config.toml
n_layer = 8
d_model = 160
n_experts = 256
experts_per_token = 4
d_expert = 32
d_shared_expert = 128
activation = "geglu"
moe_layers = [0, 1, 2, 3, 4, 5, 6, 7]
router_score = "softmax"
normalize_top_k = true
routed_scale = 1.0
balance_loss = 0.000241
balance_bias = true
init_std_router = 0.0099
lr_router = 0.00161
vocab_size = 4096
norm = "rmsnorm"
norm_eps = 1e-05
tie_embeddings = false
optimizer = "adamw"
lr = 0.00188
beta1 = 0.9
beta2 = 0.99
grad_clip = 1.0
batch_tokens = 65536
seq_len = 512
train_tokens = 734600000
steps = 11210
dataset = "wikipedia_en"
Below are experts of layer 2 (counted from 0) of a mixture-of-experts language model. Rows are named router (the router's row for the expert), gate (a neuron's input weights, with its number), up (a neuron's input weights, with its number) and show model dimensions 80-159. Each number is 128 + 32 x the weight over its row's rms, rounded and kept within 0 to 255. Numbers have three digits each.
After each expert's rows: a language model's description of what the expert responds to. This comes from a sample of Wikipedia text that the model never trained on.

# expert 12
router:149131083104135138118120176122159184113106136166127143168127148118115140088121097183169107141165155157164112164102083115138100164091126095135135130188093185133147128110141135134079138141154147118122089178099161114136145206085137095113159129
gate2:173145109143124136087080144145120141105118156158121151137186132121076143100102174121094153110142144181131123133109106163151074120093170119088177160137136180037100129105118073095130132162171121191142110145100164175108172143129124135110138162
up2:098115185125156175091155114158175135152091094110144084125085089114135147117125085144157119151131083081119124136159144078111138127177149199166088189140103103190106132150131183172122154127091137110141076122081078098169082139084128147166149091
gate3:150082150167162134142132212141160118120155145138168085138120164165053125114116103117118165158129067172084073127132155096109154156109102083119114174092148127133171128153089123135188104118092115085162205110120042138105122116097092132096092136
up3:098144057128129154095094055157116077119106153134132153109149161128085099065138141072152141120120169114145140089141089169088131179198122084078139149132147138099139118187118125143161129108149179121137089151138165145120158146200137111156147117
Coordinates and table numbers. Degree, minute and direction symbols in geographic coordinates (°N, ′, ″W), plus percent signs and short pieces inside data tables.

# expert 2
router:056102079173139121087069133111177144134151099178083115089162184108136091102161133095123141182112131106112149117189149163094153140088126150128097138137093177141101167119181152132104136113100127162131161113092139132156137084145083172095123132
gate2:142140107134110113147143119164098208120107112097135083098129121138177165151154151208130110105141125164133088110133134096158114131189143116085140150089180095107141155087091120165156132084184140104157122141185152123106098154129123107112138196
up2:119145186115171168135156121141141052146105083146136156147190135153147168141079067079115146097140154129146110116140136135106104146131109149160125105118131131139115076112120121167109084191124123121127157147130071092073125151091112121115174076
gate3:144145221109162131086140129158151113153132050092106104160171121168106140161145084120171148100143148120152089109111158146086166091110112127136141144110104114089110137173095132128180131199103154101110142104114118129198155161121107110144143122
up3:122132052164173153142069130105124163098115148156121152084121135121146117133164152133077088154139108130131146127194116115145096116154120156104075077144149177116104108089121127104094087076175104124160110153142138091112055120096134130081134149
List and name separators. Commas, pipes, semicolons and joining words between names or places in tables, credits and addresses, as in Diego, California or Ravi | 2 episodes.

# expert 52
router:166081174130170157077157183124151121124157120152112137141135156081093099139148155062088097159121125079126163142123103191171094109127118164165125103131103141144122116181081096141155107208121126143158164129155097178072164095167117156073075065
gate0:147176138163176053117177134130052174160135051084116150137107064098093132080160170134146100154107120139147098168139175148088210175163146116113095171209182149147142130131139134179129100153144114150127154139093121140068123119159169127146119124
up0:096115135205161073143180132118153107164129121095103119060132100099088151128163134123134151119162135123112086141179098124153133059123091152167133116115124157100114195087152131155168144145175099163118178075096112106021148119114122157112084180
gate1:158102122132116128105117180157118170061133189085160079126145106086168135117114128104167112075116077119138046119140097130138067151110101117213158111141139148151202049169126088113115106120120118131167078112148100155129086147078132081122136154
up1:161116134120151118080166137073060101159120170105137144060121177105149095148122100135090155163152086106074148084141128148135086172099092111143141127149104118133097137129116114115142172185098113174152157147113126078144085135102098162118103118
Past participle verbs. Past-tense verbs and participles in biographical or release contexts, such as described, released, founded, built, often after was or a subject.

# expert 20
router:122103113184083110152124206067134117137158155111131093136171163101122147146129113056108119126140075146099176133155126088138121125082114120089169149100122110114177137119142091108146106124066111048094181104079098121106090140104120091141113141
gate0:095106174122073116131129141117058047157111116100144131132129085163086151216104140121187170118144131119100131067123216171148111153174119113043138175144123115092080125203125119086161124124104114094168112070108125124091131128114154120114135147
up0:107127130155114184127099166123177154098097149058128123133150105148150095142093099088171154116180114174166106137144086163158075126172146140087158105157169119172169067155135093130152148120143180178173148053208139103112132169088141157152192138
gate1:140168141105126140025125132136110070150102131125093102149146149109170131162162180109129108191151113167107133120156163111176116130107103146109173147091123125171145121117086058046140108095107174126077143130108101180112121138140159093113103152
up1:148135041113120172070130138138164050103131111162087148104154155144100102114128135142161092109118092161109106124106159196158168124091092113142118120046085150135138194128137121084115127088119163143147160116158100178071129121134135137101147180
Inner syllables, foreign names. Inner syllable pieces like ol, al, l, j in place names, foreign words and science terms, such as Indianap-ol-is, Sebastop-ol, phosphory-l-ation.

# expert 30
router:137061125129134141065061080117139164084148108109159162107203178149129112085122184125134126130154083185115146166185081138121129141104143086122123152149163167140190113129111115155109123134096076185148163118135124109145111182124133091138084172
gate0:081128116131143147140124109174055036172157158125109101147101189161120116166130085142112168129119154140096132096136100146127117136157130165195153076088181210149090095143172115138155124125115112128136096100137133197104202115136109116099096072
up0:157166166139130160143171121118145159170070106182141130114151074113082144108200161139140145151109091112212184120094133095065122078134125123102130131107145084167091153126057122178123153154133113084144126160094169094087107094228112097109170170
gate1:129133130156156115140097112138186163143129090084136146122093118171129160082107097106111089152139061145115154076107132116077120137073140188115123179112217101114124100129168170126173051181120085106151158077158127116178174099136081110066093121
up1:077142135141124137168123165105129141080112113123143076147106089105067201086118087089137117077134152069132135122091181164179156105095116094144158123159070079134130100070096176062140140120139151104121165151072164156094083155158117104124133164
Foreign name middle pieces. Middle pieces of non-English names, places and acronyms, such as Bars, Cameroon, Tianxin, Gibraltar, AAIDD, plus table separator rows.

# expert 41
router:140150125154158130117120147137092080122103133105168156124170133155067131156149150125107121081121081167158204098129074123075126152203180082079120102166138173109105123142170049147149056130098119108097075108093115132121173110133108130129149102
gate0:175099066122138120127136145156149174143103125096143168115170117148106175162099104099118183117123113185139178109104163144104158141149117090129109167169170181115107143190142087202110144110075129150141074143137113151124125190125131122147114133
up0:119195133170080096091116157102137167135131117146104143129133104104146139114226098173152127054105077124124108121130180071122155091143103123114089092104049087094139159112111184098070119101126125114160135152188119118093075097157132138108154154
gate1:108098102157118128218139114133134146146110178168104173136139123145133138140130125129088136124098096167149156162199089106077087153115161089094148186123095129137217158092157089132064147150182095096157113115124153170152086122077142136160132146
up1:101166083105129160170165176136112082121173100110107144142123051117063158111128110143100102055117136132126171103122195133106156159137128135083075111182159115115158213142160079106112157104164167176160143080108167173088137102103099156141164141
C and g pieces. Single-letter c, g, p pieces and ic inside words and names, such as Poin-c-aré, Don-c-aster, magnet-ic, su-ic-ide.

# expert 15
router:138168120148116116129177145137086143074119172165130122180150180036107171121131138119150146167109116084072159155142123120156110152072091187179145123043146128083100120121110082142141096156130158175090136173152096130123116136155169092085091149
gate0:121130107136183113127152157072116118097161068025159092124114142108135138096172081125102132115126146143085156192098143135110117164092144117109140102102132125172179139169139094108162154103164126107139157158161165102099105150057102152091177121
up0:100139149120109100182140153151118141139123160180131132131148127138138155206129114106077080095105086119155100114161113158131164098108157144144176147146065135057102133077126106114106133165177085146115158096099130138102191096135166081108125086
gate1:223111095076124126085086094154192149128157106118194135150150141148133122126149152201151119132186110147175168169110114101182104137095161111143155149126151177116156102087134158077153057125132152135071134154104154150157110179157190177075120168
up1:082140108131089159159120129180046135083172112083107163103165095105153182136157133107137169098113168149156133125139094104167156112143118107117106149127105149089133141152144143110111118165154098121127122171132144172107181122046111126106193135
Nouns after nationality adjectives. Head nouns following a nationality or topic modifier, mostly sport, politics and arts, such as European Cup, French Open, British government, football team.

# expert 44
router:066088151187112117076171145143069139161160118094131115197185120138104129132104121089188159118096148170150164083081147195120105202165140090109118191156108127135090146142122115132135154147134157120076132109099069079145092188152144133166141130
gate0:133093114160107173146167121208147118089143088159092122146154150154127165123137144136114128130091114119187153136139165149071172138086122157163115124111181072137126169102206144143119160092126074153111112154161109118106125148112178139138080166
up0:140127097114139085147118165149158114191165133138141141117111151154158079122163157093121135114139204140152075133127123125156152105205169113143110162124119092099146114083109149074056143156132086138100137112157117156109116105107130157116078155
gate1:089113121162122120108117109120120172130142096144093153123198148132147108094127122173139175160170198204152114130177104137111115122116112162119139134129092146157121161135128070155079154128139068154150145172149119077157103160102080166087135133
up1:121133104152098164179117165158147100191164074122086150140119174104065136129134122121160123113091143189104117096079167131124130104134176120112137112142125163165111167139159102098112192133092087200076169122166052094128089109161073157119097122
Second compound element start. The m, t, th piece opening the second part of compound words, such as head-m-aster, law-m-akers, Ship-m-ates, plus === heading markers.

# expert 61
router:114122087170136115116065171065133151122133152105127144139131180134163064156083127115136107194146094134094173177118182155103143175102147162096117130093077091105136166117117142078116118124120144092138107116131117094140079165141101115119107130
gate0:127098104148108128127090135147109064136224139153133177072135130111164138150124089146104100155104169112147115156152165118129129183145162130116119145110093114150164153161115108107095239137124135101108065187140186174131115118167175103081135134
up0:072087086110114147090098139139115085135191099174098178157144135123137105155123135119146106158060158123119125183132171130102124155179169112120133115156116139127104193161127102117079188119157117114147121124169111146144074153130169098093100115
gate1:139151139128134084159099070112133101155092119096170140162121166094120147168160104182178132110176121146092166149144134151132105185107067141125109121114076163093111143119115107110123109133119189091092156151180120121107134164135145116142181179
up1:114130179119177140165162153137160100191079117112110102099130068075159144166113136113181121126181104136127169165146203133061136135123128160091081103069132077148157133138163088134100153129099187143145151183133168113093123155144131090154157139
Arabic and foreign name pieces. Pieces inside Arabic, Turkish and other foreign names (Ibra-h-im, Azerb-ai-jan, Miam-i), plus possessive 's and colons after names.

# expert 35
router:100175119141065115065126128107143103154142117142181122070124124093083142152118031158106111043163066140094116135101161117122081076173097162152117117187121132077134090192140161191142152166131098154135123101151118085094141108169091136118163110
gate0:166161050119138139134131151121138120142156066074144148042125112135125102138126130074148184133112121194097159121060099147158113123158106121092174092200114087138132088157079110137103167122114147166134136122122174096122127142129080149164129032
up0:164167109157055121107141134171175161189163193125150118118153136110151150154197096142067113103163122142119127136159102080120146162173128105084107165126148115098126150107121140157144137153143137113098134169170121157114069125147154118136131121
gate1:141142125095105119147141125128139112119165111134165136104128154089180197110182144172114143115193093177205080092105161110138164190124123101099116123073135122089153110113125114055131161154158141103105109132114158166106140103140133156156120142
up1:182175146119147117093187117150123150112159103113168179125117146135098186144105116176163122119175123102109135151132111092172150119139134124103141130144201166098111098177153180064087107130124130114135058109150148135188159109120120143091090157
Prepositions and word starts. Spatial or relational prepositions and word-initial fragments after verbs, such as between, across, within, split between, o-vers-aw, infl.

# expert 34
router:137131130119131152127159075094133197128105136112162123098152192156164111110093138074105126140120130166132198096114172145138110163099144127107093128086151161097160165105128159175089149107083078102106152183092138152138055108102086143093076134
gate2:127192019071136149143131109174155181182128102147102148112128133176159186110092096117112170119125133123165166051134148144115178145140171118081115115119125121173148180140174140109104122161099101114154089142084132123163097123084115154085109125
up2:091123105097183124128142180117080103133101062129127142137099134120145056199162106084104159090126144083153172088112107145205095117139110165100102156171089098091127058184136110139162118169131173112120166157100189081149147168131140091139138111
gate3:128125106084134084123103167117129121179111125136182135099102125142204100113196114125148099159100076147151127076108103090125114187146116124097136121083072169109150156084125176104105107095155127109144131126196164131104097152143140157173151129
up3:151146117106142100145111096144102117064176188156106107183155134086117150107111144137129150153114133182112120171068132116170110154094196069175081086079116161072144169091110118106129114083163176142071108123111150145124185119170174175113125142
Foreign name vowel endings. Vowel-ending pieces such as re, ue, che and ie inside foreign surnames and place names, such as Suárez, Mälaren, Kitchen.

# expert 28
router:115168162152136084100115140142106131143127104123086096136139091135092158140152112185157135080091106126071084143104173188093111120166075159144124160196142107118066097129080113127154060132189096141122149157081127156079117106138137099183150131
gate0:154120159190102084141112116180116110107160163109184078136085223169120143173160123175168139062100124115100146153105098133108051088091082146115140131159117118085101124089112144126121171144120112089144140188145104076151112181200161138076121162
up0:148144144127117148146161094136141155154132133173098162173097124151124154095105148113200113111086111118129134112137199101124187104100164171121136122136140125128093121127111121105160103104089180120074187150097111073124142158148156128165154132
gate1:146165147142105083109125073142170139113179117070119118143096179086091094120109123140157124137141124172107106159155169132093111133166145109086149058155100185148137112128130090151071069130135160118164132134159129099113157122183114079140117127
up1:104157117129103130130106031149159112074157118120140119100139172091109135133121134106107057114094096106158128107122124120174132151191145118114156074166155153160139096112065141168108089108133109174153132135159186111102199139126123062140164130
Port/ort word pieces. Middle pieces of words, especially ort/port in sport, Deportivo and NorthPort, plus t, l and nt pieces as in assistant and seat.